python train.py --d_expert=64 --router_noise=0.3 --attn_scale=0.177 --tie_embeddings=false --lr_head=0.0107 --grad_clip=0.5
Below are experts of layer 3 (counted from 0) of a mixture-of-experts language model. Rows are named router (the router's row for the expert), up (a neuron's input weights, with its number), down (a neuron's output weights, with its number) and show model dimensions 0-95. Each number is 500 + 50 x the weight over its row's rms, rounded and kept within 0 to 999. Numbers have three digits each.
Before each expert's rows: a language model's description of what the expert responds to; "gets" lists some tokens that make up at least twice as much of what it gets as of all text. This comes from a sample of Wikipedia text that the model never trained on. Tokens count by the router's weight.

# expert 25
What it handles: Capital-letter name starts
gets: " W", " F", " L", "f", " P", " M"
router:505545537568468487487462461415539451506426453522513524513574479564574500495451446474385478471478532484518483458496475589505579468551491473577521532468593484429492508541481550472491564451514457440478492566549542591580518602564560461517435398397482479440558594500468445523396459541526450473
up0:491454456522491515581387559555535535541508431477561561491544537548435534446488559433431472583513578437531578356511542540527540527518573469477405490530472438531412509459640519576476499426470592523489521561505433475492503509503451491522486472516491489562533488483515564471423499439441533513
down0:476385508506558545505505439585582552579446425507482434448433528535438501487452483571560437471518496416565449520510435536441519577415458490420483479467444434463580477520579519493484473481603533510451530471526594488490437546524580502452433532509588498498537586574482504507559557466442504493
up1:582538600555502471511610473471491460461468470540498570521444554585489540602621532555519437528406455511489458401516541525551506477500501456447418467483525540442490463419515461562455542506478467490562523489537443517439491513528439576573532447464548535498534427475592489453434547399554538481
down1:559484492486476462503553516494518479552461433518547460503533454535514392601451513513542471488491493530528539409440506439515543551479403544500623477518558557485452449569625536607480571438436454527496501471497487506505601477422478528484572412545522454407529527430455455483487384536460493509
up2:461533452507454496487515607528515469511532577495578497574475507572502457466532412499505456389385535402461503460528570471496535499544606510479491470463462512536486483468510548459544429474457426544519590462584467475534468472533399495536502482473662519515463428470452510456402453460550459476
down2:492533577576512463508438532450443535644515439505408548489536445509559438531511473544416460499544464571495453447479522596514510537467467453500497572467587530477489482510437443432532526456541530405474481633578545522484434499387523462560501489472445463551496454491531550400523526549463481445
up3:559362547457501525428564505600578525507396494568421567453501507495493531573484442470562505514505568461490536464446564481424506499521573491455540517454422492522449499455541524459495490463553466462540572526510474444565513545427502491466464509589470380609537540568561408503507529462525448461
down3:520547460434587523548472318503494531450486470468502469490393531487520578510448551425534578490513658490482502522486513542525502450532452469445502412453535528471457498493577503429484532518529580429491588479541528478479489571504516563533439565462522437456508410581510511463552512535459560458
up4:527438600546471524465465490540473479474516453568534591518559521564515565460565587494550541486567513515557430427433533521464450487443516495540463439504503425575417463466467508551505447464503408514530455447562474468516555505583558508566587608479470457494570439486513448514452557595581474585
down4:504504444438472442525404506622426551537503445549522462493503452485565504390589502475420577459476531503549487582471516605451561539529519524589452558484539546459493426485446494542554521541417542494501467512521436473397535503520466523435511566390516521515515498460465509529457502568480619444
up5:485501460422474504445488505556503535548535479510539523445471537453457543522493531511530453426648598458552513526551444504453477479388500469473532552516454441591582456522572520552472526518509451586457482475625532581533516475442428478375452422543470487497483483499474463580497500432402460483
down5:419587523523485390619467507459531555435543458469451549432498464576454477498560521486482610576529537419503480552338584534486576485535528531513509506515462586406439434468484524531524533564478573503428502535445506490561525504482518446483491426487447470546489482525484543514472505556455466571
up6:570520519562498504596554506425474543415486491501633467439469468453500384515492560498534466544583497474453502516550568599468517464525403545510488520498553550463494511478456474530498572534515530421526465496580499469551510448536546477337471548563563410471530458452529472456477503450599482506
down6:457516484443483510567526469560506469561491501476467490464422489410405403510524558455447554648573549465422528497600452510467542460440442463506516427492531557479543481619506476559508513556491447457513474580492464561477407539493441500489494621441566559502527527485474580447476466555478478505
up7:478586526558440577447518549553462495475490431502453549430551440505463569475519563454532455583450552492484492489575481547451465486385447556484449539470583534460546528542510495454455500467509570421489537483461332473441546554496559467534445566527533482482569487441417497561603506438522465497
down7:462489534499459534500580434552460486561541581486501567441337496434450507494498467478591452495516514457543520559525516546488541535373455560508467497523511477576540484575541427490531503505469502554544514441460404393564511456572417568488511431541529482476539517454464546573562510477568451419
up8:593636441573493578532456482471452533503577435573527505510422510454521548500514491457574504518557517526449415506500410461498441500532474524589494457498535466478556465436557444521494432494564466625472471527514448464517558558460442470459525444502484529476494563539498454486498441428538573649
down8:494519529487487488523595488562434443505457456431597486459424420447464467411448514475545500487587446554565516592601511436525554569440465504577479525495470596498425491554525516532520510546465557493493466427463584499494382546479483448472469578549565585495544513484493441476589477471478442537
up9:449451525539501491431608457569381495421508520509473561495479479519466464463487480585480554451475557426447437564522550636513492576430491469514588535547467569565555448494439511469496480487557505557543503503559449561424510472492451495503494505536442355531488520511531485424467542473608552509
down9:464549505449563483470525583436427470401444461580535426465575434495604589427530507453507602423455484479504473529522462532503433557535506531474465559515481515453504475533499524531464473416391459477499533573571543476531481477559517516529459518579501576550512511575626449514446548551482464431
up10:491480440493499543441501473516538563483498585445513476477514456459545555525571560553502467535469443489530576500509551417534514497445563541515592512462470571521468466471555489365562525459509467444631504467490522514609441425526416468497415350504494497411536456483492531468462544509486575426
down10:455532496554469535448564430507598471545533497421547536527470489671433527527500507432432461466506473595395570526538483528520401461519536552501427517490556483547438467504548509427539566526499410485465445469554435516568568590522515448470509564531460497540445486460476505452451570546552488461
up11:542545522514523474568463545433471438525468527418481389535446526427482486521613511465500460583504361507580470467585537515531491544522540531500453507452433520530537478434552556528517437514572531446551533502551428458500436579584512542379519471488482447562529467574428473469451536510473456578
down11:411412614523590483518568513448520484472436423502452556460498614439501548469498505460557458564488570524478556507507517469510531475537433481445428549489559569500483524498583543455503456470518433547491425455535524390523445455521536474494484472543523529460497416644420481538536504518580524424
up12:592536518468422346498476578521533507421448489478463557466479491536566474439547403488533448430458548520622459541514514482467468414488541482512493571523497548455404509549538493564484381550559542519434493522488495510434534550533540480449554531550489491487476527423399559551485432474525436509
down12:532430491471416575511548519467504581551511500437582493480606542583484484494630466515468494490405572552530518415509544558472459409486527540578504422541515489463561484410485454486468545494504476449546538446579493552511432516584436503467459484487540604460486480481530466429458588434486501431
up13:515417516429473472496561484458526574448550461564508544579522494531544480461488458486521560539478469479466526527550411465496490546610458456447508495590483563501422542503486456445486525511431404447503601539392509496545546598422574596512518438534458558521483488512453503519634424530533443536
down13:513500579544399534485497500556475466475492467479543432554460553596499431532472534515524531556480567445516531476480574346543535505513505409468461477497500530463433423454418489489515556451485532483515508444564465516578485523431511623495608591547473451540527436562521502520499493397399516528
up14:465620518537548544470572503548450510537553494409522398500477465472414544453528491462493547508433509454547458542481558466447489518463563530461516487467465403452412545469533531477494435558436498387447444548549560525448537575519545507536515523416491508438395520392481414533499497555591544507
down14:505459477516603497513427602535477512470436475571535440525430470501539482463412515540610435464512500527440464514415472448473536579423475478508459517523451515469456501535525514457473504456468472545587539510493433519582527410457480538461490469535514504658476464627502591513485554435547589481
up15:484520404563550370475465493511499517410472522473508429551523514493462551493532538472521481514443504543570505426435513568473554656423552480503565383470523499415464537538505539511492512513537490514433524502559614540440525471457476581564523468463568517472501496503398549510408544491534584498
down15:450441527617487467458554550558525479544558556439422472549503514459496428431509447602514467488592460501462507484529483592434516481441435525465526483561457451489547503520505551544499546598414411540493427468504542481568503410531461417412516486449491570474491532450444458569557537458603494511
up16:513380486533545610450581458530488541379449506477370457480503471510455579451551532507450513566478503465482559463484404525530517404477491446495465494575473515536547516531512531570522614542606496518466465527508469428538522464582486529494559464421459444514513544506531520422487437575439515467
down16:507428520571429523416519444455599575397530528454486414569400563399487549516523499496455540539460498470477365497469401523514446544488537491507496495438422507544539530531585514527577475564643546497592527463505508450540504461507546500464485459518464498461553496451518539479505563446492512466
up17:416604511590434435552527461536483544477564469431533535477533528521551466429357564529454493535428463456444528488512532476530530488547472538499520483618477440521492503504476525410462591414522456475500465423561498536506398524508519555487464427440458547536553526457535551585519521438599524480
down17:398467482554452437552446488466612543436490498495477466479550550527625596574518516545564437476474452504575516455504553470402452510483476552492456550502425514558494418405468417475472475542470499579580598467527467564495579572550533474471465478479535437477452548499531457503514534536417467520
up18:471469556516507526480495514476459422468480604538509511553545538431424435584584511535555467504483545429461499583567530454476522550552514483563472470471617459510526585455450508603526452543440581558531451480528491367563553516538528566526480407469487541456444437492497502524451437405448533510
down18:589552412433393439513548471512540434553537464442520514566516516458533577472534499517429475458469450462475457561520492506583505498427413538537452569469446451587555495576507563454490506487481626521597514495471504517502516448453532462494512467445521542514454613521413521520372505531511462427
up19:511510476534527514648475489465461591555488544435449518492447491496491500395505467464514486474466530424582498492597476560577537522458491448491429419570549437479514498479366539407508491441535481435547404529498539517526513624504559531528636505504479547465496535562446510493479473439509489487
down19:635482513505453549518443562507532442423429567447514546449493483394542559441462529544545440601446467461475497514504457517439503507430475426563583555482470451457553533518487454546503513481457507545526461435471408451580487526441580522549485500496526575575491571555428471566514484412503501590
up20:559479502473515413492397501521492444403478517547479517520536568590449507489462427470410523514500484490444513513431434539459484446536445505508409492558474587497516581462541556504518520497417494564605527423480472542530466519505592540500528501411574505490533399489582531597406546459483417456
down20:476453515564485574582517529506482497492490461541483461445413421490494459488455477523460439549498431577514454491334577557489543526463538428534501490432519436518525466438567444567423537540484534534525592517494541482483509538566465624515496561569498473551496434499450426583452512412538475578
up21:514448567509501319499495446519507479492516506496487523441457495463505454505427497433480427620496485535540608469432451396462565429451525548567556488533480510482454484544534497512565543508482480487526427483505452510560539584501567504476421604440491580584564436526534497570516462528509458431
down21:557526508502420553561414461467552439506458450496577469500479385422423480531415488485518518564484579523500404567591464451630488509506472510575458524501476508439557474491523539544496505433423521540414513474592530480490536442471543428502489521536579532473597478521473465463484488457484512623
up22:499402504510537458567578482347484500553473477424488476518516454554441470561560427528569421464507481491472436499500475530516527495513547552528589477438480541445486425511470484486488487442557381529475534551440475466538507547512513551534529557505556609470570495366475556484568504529515375493
down22:516517522560512552477454510380436452418511560436516575573503558499554512542473431455454482512484562545521502520458573386551539565519559550544505524537442478452559417487532448492541469553422556479558521519493476514490451456602455454536552536388468482557475509610507526426389452464465524493
up23:543483519543455485444327489570474551431563542549495512448504417549514560457520496542491535410540511497493510477604441510467455446479531500484483547578484419504461498478455478550446460477445566470470438522604457477490381593521514519550448503565545481599454449545503445536449524560507587495
down23:526456568478553547509528445443606572511431422491546570434515421501472507475487481546506522563630505407485521481485355452411485386454548448471493534425524532525504512423490553551520461618476466517498466559427483514489502560546482417518422518485591537516507481516550526519482493491549504517
up24:490450483394455514476508503487501407541496550544573454586428518510481453482491539571402519499590485498472538480500494557484548468463576533460602551495471563560532419540497524476547453497566479488403414567572519557530493418460546538498508502448552522411411567511400548498551494547568426552
down24:454508425539532439498448504531546623448520477534421517470410461475473478508530475555540435450470513562520525509513447424418526450581477410518548474494512474498514535500508481507506544462510495578492492471446611580467610489433513524598630480445437413433502591546507544480558483423523557506
up25:488564465568441505479542445446467555423454487422449534488402497547519497487545557507512528490646505466440467399469553483429458469464533513512569505502451597504468498507492545565485510462550565522473553575465506436463537421558605426465443539447499504421437539493558409550442480581444470499
down25:391510519422501522405499483560490497502597511488472484486535572504384566551496463598529436523523503527597486479504482447500553456416489486493485441441484569517496517539528493504575424548531469500596374406581498500511503432582440572580505473462463532502490552517453495501448522419584452480
up26:538472537453459485521515540517501492461513536513496532369419479518545477509541481521443498501555341543552456444562445430556548496576584404461513553422480545490574576443509533478432474615516441529526489453530473525547540424528506474487488574495502607431588572574470523505495547469464513516
down26:597493567452456442556460466443517491507474532486497403462547519420556514446552516543460461526488517475424473481555490467496602510573458505480583521423392533487538410450492575509486446452608430473513593595484472485544445475520482524559436488532514549492469424610576423499550536550517518529
up27:474498521519569497496537510426544516437462411543490416466477510463526513449513521445479407506527429446476516591518518531472460447479573488459485427536517458468465512570511468542506561498498385621522507497465466521495582568584594589554448504567472484532503470571509582492395461395525405559
down27:559435486414440546546457587483494545494477489493429386553503567530579501437482509454493519457512415439497510504550429544521481410460557400493496534535552543407489539577489526488429579445491533563554481561501517560492428499488515553467456466439452569573547453603488543520438513535565407508
up28:584522515525511429516470446459461604533555471521448500440525500486483547567456507551510481468451483516541521490369514481624588489522571548548507531486459538436465529495520499542460601493368444551469468439464533510586526550541616494561490528481399559456555522447511507474597454512433504475
down28:429528466580485466459503509457496499560582551508520489450581529495426500557539436508482518514469572486445524517541477404465511529476553590576547517579577496432520467611418582419480447568479520436538536506429486547471458475523479534520428489369494450480470501507459614537420513410462498533
up29:450499474488596484509493433542489521474622479491525464437474470522568542485591489467463476530503446489430582465591508464480557521466608493525466549505439524459465560540423437524537492521442466395510579479439584554516480463645509522561487483469417498457508519448567423438474530516524585429
down29:470426537528403441554452566508520459512488523625487542566385584498514584470486481573493502535475470470473524466486513607493521525415490479495485532478589496512475477477450427387548612582544374562428473547507486477546484485532384525520553468516544528542451491510514447491563471485483522474
up30:440498538517554485481497436526520511590419592434455449600559515479487521463547498483488427557544475526493472431403556515509448556576541484478501530481443456523521521545507472498467459520463548450630476580533532530470523560450463440442499466506548437575454414512596457425556467646482488543
down30:462576456522451521474491535492376473436490500523516463495542499569600522597473494521487532470471376479504556502526642388464484570471517456565457545526421438556540558568488456585489475516550472466440466468479441427568551517580508557488455441505500510511488556502503494527389498437491443549
up31:473461584472560551538505538478559552544575474503411541460462491546435545534456488454464496482529532563558353574476438480468385542559578435554537425417493431473550450515496388488511525521520440482513461546453549533534417455449523482511546474506495514432462549443438556461493497514443570423
down31:584479435508505456471448500460426518426487435567575508494550490478492498423459485535594494423483551477590492440475360633528469596525454553447430538474478480514520514510536456515456570525536504554436523529442551435529544478460530468540552522577471503558535535492519590514486610452410510467
up32:483522551624539547407473565463493457485555438462559588489484590575471417455573532491489456530552517518439491480538440575370509451429473503480509495409407482510564491458520412422509455522550493470487506424456523461513455480518596520453547485524536538508474497485427493483523570442470495613
down32:564548430433548507461475532487448458480525517457478474550566472654513454478552492494612507529462475485486442495568462576567508442398581511550537414497626460551516486491484474441510577503586475561489464480458468573453447596454495537436464394446505545470464493411530525487520510517509503500
up33:516546534493490500590483452557449457447511458534535478510375552572358505550503496516452443545437444545432575488467580490475503454554484501460596475470555507556580510429535449457531559498538481542388504397515490482419534561513485488485528400442428543513471521553507435575488420485534496485
down33:457435535541579506593441535458493514394515594467497575470471492540554538555525496489478541537503441498478581409443427552534410509520471419511467512591451523504460516472570442462421430501431479477508498515473476443520458485585539471528563542592547542438509612548567488592485471472437547452
up34:473408407576544507512493526487567547384430558425475534572462452559454414490493550565512516439487638449557413497461446472484550585544446436509525544478437510499513504521487542558566566567502501448474494493547549592493534483438514578511534536496499422536549467501496548437524537444517418459
down34:513470500503568541500446545469581482416446570537495464499428502484483507474490452459510570508528507425446449536553563571615489524526560422554560447448402468510541569443577426469465438397546508501574545543457492429446562528557478530599544484479482486521488457470381466545578549514512449465
up35:529456500599484475513505541561398411433553476590477541577438606526494490532493511467431535447453542407451496480564460436545511429522508443476575465542461540450595582460514494564540551534462523528414425564496426524457485489389542476471515480473542490595526478470537417486479454506526504562
down35:476446530559488520545475519451546421545516531468369462588542501408532541527527465432531519496473531507429457509573625452401449570482496564411540515468484517526465500494521466515543467530495456500513477518544528538493496457474497423421577549630593504518520476548560536377570461476423515499
up36:469429487510419484605428424556482522424538520457530558470611564451511524455513550581503462481479496601494433553481542522419490565562485476494468448573511515524521572534471477511494454438543520478519539496464500554549506575537577525497398413437568546472555486472546570490590404471568457443
down36:541490522514425451385452598525494402501440568490447529455475395500422559502516516528510478616494437541577522442415389499500531419517487480491541511515530531535556479563514478533448440472460474473474567516513505530529471432496477549503541533519498528584452545578510484503408488604616489574
up37:520426488589564557514468511498495482474463516539496481539453529521496598495526493483525445591553422523475478499580445475492551560475486471462452491542435441459515513563360612547533534486501488529442533445581489468484386404448569483397520511505555463473498554386519512484467464446484491375
down37:541523484435479626492558466500516521513511559482459515451557497658432553505499503517558567490562586430498433590530463516538535432577608483462472544459554473513476484480443425475447455519496491462543486447535549501467476450460500561511481509430641438504446452444561525462463457505465459407
up38:592453564557443480596458527559557486470481469495481427513499550457435594446539491520435530485560468471419447532433507490442594450523587435432476521520468414403540500505577442509506542534489475499438511563506466502504561487435499516367487556564411522548504541425605538527499498472498551503
down38:578474545446467416544531550584580540489502431536508482452612517515455497444509435542500468556526535430441522503449414514492496476619410434500459593542486488510510534521596508490551499480508501447473491514545529538524370520536503504486571538351484437519392477457468475562521479521515444552
up39:551573464518558517481512430557484469456429549492499592471560504504463595466529518479489542515414459474463460446488510528474475444552475502449579532489505513645532542435416508518538522612547476577411457455442438512517504532488416574427416502539480437547477571480457520463464464422418563557
down39:436560565499545434543485525560474462494546506456583486440471426504450447492459528491486480506537483488579525530544525382500514457491464419622451534478468442363441610465484455552493487481504551554556431483523543488497456458527509519497492584494458501476474468613619556533564429434496575492
up40:562483579521437516576479448460475522492522459461476470471490453460556536408522504448549470512523440429503472536545411477495531612547449590437522487456550468478496464434490569531392624448603549472595455559569525490578511480520510432579514456502538537550408500589503446484466471530475494543
down40:483563538532535594435423448455467501538543506486573451544581493441541500499526494462510460439520418424469402408526533556386454540466475543550549582539542562461587459498529548436619497409493459464557489499545477495592489494491560496487479453424530560509443510491500569519438469552548454441
up41:472485530480556477512558452455556531475522402537447518573410526493507375504509567478577475466546440527590473471531499461480495483519658453469511416412529451539510473492501449535459535431493507471529424535546470443529537526520479528527427413427463387511469432512417471474493424509597535529
down41:485469534435486430577596445440463482522440472573533544450473523412525492486545508478539378579566535464500500581561574441440384551526433545489534498513463487464519464504469593500547497410495473489425421534557509524495531516557477475506391530543566600475476494465501477490608520558536521454
up42:473557482512530491465430468490466469542496501486589483566444560440595521492494489566433540499558446513459517514498516521533542502471575391580512502542535428409454519489476506422465473448468574503490404570536459423495444501553406624529558505534474547493437446535495580545593599460569455467
down42:534510524445471558552477462542435558618496466554512518441524523503417490551516485575425535369475582556483550603533598465514405521555537521523444539508444521506449480557479448469490538444500487542539458403449535530460548518527476433510478433442526448428458435440451481504636473536481511520
up43:450462548531518458564523375547446552464463485529601538480459487457619492421566505539521538558452524455494578518476485436420446500521435508409535478541536473523493429475555546433451581468574496472459471471524444448519561590495549490467430489547525507460426644541580513476462506558503526499
down43:474602495606487450546434482460521561538509569497559466496488572481469445519396381466487483468535542571487497563447574427561399447578527481427506442525550431609501487383490477523544505506421550530453478499439499396464488541574487540491576520450548505500514493527494502471486483551559546491
up44:539514459469494492480569550471545574529540518595462537456392461539498528479429488491436494408515484449497498492509503514479491455601479444508443522404514494495576492426499655472542568537414453561478473520508544432541507598428592502459451561452428498610544493481464524528525527428471485575
down44:576443519582596516550499463450561451494448533471526517535412553647555481469441517525520460540445517414539484504419552432509523433510457421538564440486439466543567405587516525569556538477574464463482521460528484484495493562447512473464443547497488432538462549582428431442502531500471552457
up45:546415499469485540537411541476572591532449440513544537375486546468522428504453529512496469397547547559493459460552508491527483518444459458460502412487463629540471607502467479501460458624535465561571483583568515537474472549428487454464474449503545449513487492494458405471530522498562577527
down45:530487516559426521547484511549476453487509576438450547499545513459539551507441451505434555424476457568516500480570530525644457518555443569442486492465531523437482485476513522429543563537438480519494476609571579544575456465531381362507516498485533438498454436398450470494467464550514504562
up46:466529498565488377531464559366537608491500517504527451464569481532475472590412475515564465501487594532490467509371519542486498573511454501435432529535567556563573391488492426417507469521474519440548523560457485489495436595476480433535477554454553511510453499546436499478529466495526551517
down46:430423504488545574460513444504442473459509495508641530559399555645500422538511513477441479446486398591517457482504436539464521598518542458585607525552533450486478529495471465537524498494492482468493481453537456523443535588507525473452598492537505473513541478390463449444460518480488476556
up47:391447522518490397554548447555507517479605544460471445649471603504541539497572452466468484536512530562477528463526538489459510501455577450432529473515549455479514446418513443481470582484484414465464471400514531536489510544434485565571578511560503455503485565560540488537508466566607482468
down47:466471548466582516516511480506504398456441517452502481439501504480547583523520427520402506475498550490535512568526561540492532544534579496506521530453436438462474513483554551612431596475430456418521423482506485450453479604519488410490511531490474580565484546541543476524424618494583385465
up48:517535549472439485481401617549442508476529470552537459548491504510486526545563531468455477468493604506572549534487479428496556551570395473544583526390437572485473443531496496471481462538463571426503489491489537456499487497499537459477504473600580464456466505420488552421577431516418626471
down48:494597458522441528537452501453441518571541540536574455493472455579483560498542470483546521444459491495560436434538585597502488402481466458476500430538554438492461535365531463547513510502536550525546561496574430499503580438457493523543482482530463346549494517598513523510511489391470442482
up49:402556500471486474473582483448449608569502552540514525548502485524564539446426491433457456479438444495447571484490503490604475507441573500512425466490515566446584556499489424521507523539457479498407438551380515560542507545490562491498458560522401492621515432605518466504525541500524522540
down49:493544590616390539488571559507438434563454546513532496548566501414512486498554528570480473464471487513510511546464426504459481470420501543425526560472587486434561549508470545448437409510472446511550481567548491441459527358469550513555497459527490600521531524447518435511405474451513544513
up50:493422521550526463452472535426636469518441468554520505433462514474524586469500461479485512573406485509501508468464536456464572492550461478530537523506446600531563514466482498611405469481475449378496471457511563451539405539618479560462561532426538499544442501526537494518460542415466560441
down50:517479540503415472451582518463427545451508437567570573521467483528439468478519583526523484466523537557426513527565611520555478560526450570454528472494492489462439461472490490462625458571542472485488539459432538522382520534423394482563454500541469439540449414517607564497508555462444486504
up51:499511555547466430423520497470593525478483508450505494485650451504395560527417497590485535491452505474467463446592534483499516537459459527506454583481398417538537506445381519456498420548528487464588463533439572472497477522489516537548515499409438582553406469492570517528498537524446506518
down51:482427498543452599504496463585494571441557511551524431455408515511488510501512604605472526591524463505490434553590565489532543539537475543465442492554522513460435470381503493522465558521526494406389488473536480514499471540464450550503475573477512476456531504475475522488598643508419450487
up52:554492500544570482534536452550511471575444456487520510443530455482465480515459468485567593478481509448389408451488500546481614536556495469423506523497460506539496511484542481479507600447486482428519556494579447466475436553558469556574482512328461478433512495428415550566431598486501536520
down52:486507511557494570451572545498445490531494458524527464567496492612440476554574566415490500467453520553483591493488462510503625486473504510479526406512512578493485449487523436458477509338444550553474475542524509552489469484529535421427443441537490472427628500533489482435446478540529480385
up53:441567576508542486512409468514509517522471501501442605397498392432462525515484458514502464435478506520382517536432480492533547523555536478480515558523595570528579467525534564474473522541437391469492519550524480414451499588467451473520434485540490484498481545596579539592545444571570447490
down53:607495506495580513452547486447649452553522434555538465536533520537543464430530503558535476504491515535423527486523453522472487470471500491477432509558522511419537535483529579468541522449478502482492567478453471560514389511465607458353421554524543545452562500380499444460560587488474496492
up54:537525457533570533505480467453541539352390533494541517440515496536570490513487481556463484482436428366435541443545514515560523490573494489495440475445594628510446533544538473449495518571518482550553538524448498471528485501441520496482493508514406470504505424403509474457488535462442361462
down54:528493423528452488525522507477470576524376458525441571445550500409541521534444494503538422466513533475525424430429471431412482502493557564375511481516483446536586506564464486564470565588447445540520508470511464464593560534530427527459571511470512606499494505539453458486575532475554587538
up55:547423544532490485542472538534453463470565511493522473578489489606508582606557492483492516535493495495490559589495585460450467465457502443516477546564530479416398450496519462513543587417497530415479519493487492512544446466510468508462548518487451439546410403480450517523491496408650390549
down55:455438523473558408556477457621415489518463493553479532531509521507479456491541468474454565517453440473519577425533610541484450449593429553462475411477460491419438629578498484518489439561421520522474473537457595489489471534545492506448479510530522575549546573525579508586475453470489525527
up56:555568472538464531379508496519504495547586475408489472441437494458553476456514468546580619472433498571537533473517534550488480503465484581409407574584522541554423481554534502581487526516484457517498442446474520468550492547520492440416427520493408422534613537546451530493485521502477476583
down56:560549486517436415488561600419485509560522507459537499443508592606444527605469505569474386502521622518529491439502447561521440496477418462461454494455487520480496512493441492513522487521550576424450497568552461453520559490507503468455491518581509440498476492518477476462503415653518445556
up57:506543472430519492570450558556633520519483462539518485474459563494504456517456499553520440519439454479586567445461549425414494540543514429419395523438500472516524561504436500521534516474427524427484608470507505429500591443492474581568491512523492559540512544454421515465382568509509421548
down57:485512448542550486549468449501537527407427571569423439493539491511408561541527509468479505481469519538516520545552381467443553412484386494518509492507451455532596595497573546455450528447448498566557484446486528436546533443492573444525566484465544494519500420404551579480413549485552545495
up58:434537565473534419534451441453516565431577537385506605525479525523603530489578512475385532423449460504573567487475502440431423458552455515517486567427462495489467508478570555549517480462551496484480447559536420469432492517539493499470414539556472517462557525445537509515520567473489483384
down58:448520496481374493414546439420479417500475571519463427539522565484446456508495528441532586490511512452511519554497578478489565439492525509500549446535375478462557534501593373539475554458524483508575506566495455432546578486461446443527571533534458446525480534428503437604549499523473556496
up59:527404535499492547504464491418492512513539514484423402608486539442501512486569640479494424532515558442518480439524579446393533519480528507472509505482587462407426424470487395466489512515511484535521473433444508510527436554592543574594515495458482510609499539461458532452460466547472502537
down59:499567498567545445506543446481550452507508522547522456485511545401479548464548501488554482546646510420521548459535537463516536468510576482434535449419498512508455567616488475448619483545498470467466569537375537494497479519561523477532521362495477488452495528475496588506446510417417427501
up60:502579415493475519483513531436472538496442525529569531553601469469531458444547412422468424460521559436564346588567489463458567490476520563512455399464516570488486555564494534538463586499522484475473392558545436522491449491530471497541477483499523491443547585566538582498485524476564488479
down60:485440484435476551461520508508487477509579592498401514429578469452435488555437548544432566579435545489404453522436491522472570558537587497512557584520574530561448508476496450518436480444495521395571381496430480489503476501506564495502450535505494445488533589436525505489502623465487535523
up61:460442544546420560558537456478560495542547576437537458565556547507517470397496464570596499584537423478457509501606428528465519483526423535467516433571482526506492583562506482483473422424399511419509460535563482585513506507449404500512450484488474511505465370500446501466472518549500443514
down61:509509466524519529407503483489543489513523445447489574444467504524535460490504542398467528504462516603517442427514480508424549543546595522410438439541564443590547479503510552470468569573519516458433503420523425504412508561607501524458547465480519550560592433483504553510609436546498409484
up62:427552497426507404493502432482452504511570455497486524475479558553433498433488502500542395637484493508515494540509537453478491516484576513560516483564423560470631477514429615467498493403398507504513444461462513573497515456453468466536445502564475483473491526551483506504515512439552388618
down62:493540470471541464537549536623527484534565589483450426492407536491567526546462612470431571504550526498445553557553501476525493501525502416501537483434513524509456446614477408489604454515514454479481541531392418478475481465468413502469498538406479448487541521456550454459587432509478561528
up63:485581459541536504399557538470473552484477525497523494551484468495497468514463596529493478591496497449501457508511550570576549489500544564507463434488585601482386546486463524483498457547435410503487484465549475519450485490511511607549453522317550450546499527459427546531540550446616469478
down63:467500495610502544508402461447510436428448508516407466584572481523632502504538474562495526454559536547551464579424536498416450523437528553490459527481466498593548583408478496457498517563464449453528494530574439430584423543514560487519441495565471477501470563527475460473503421459446529509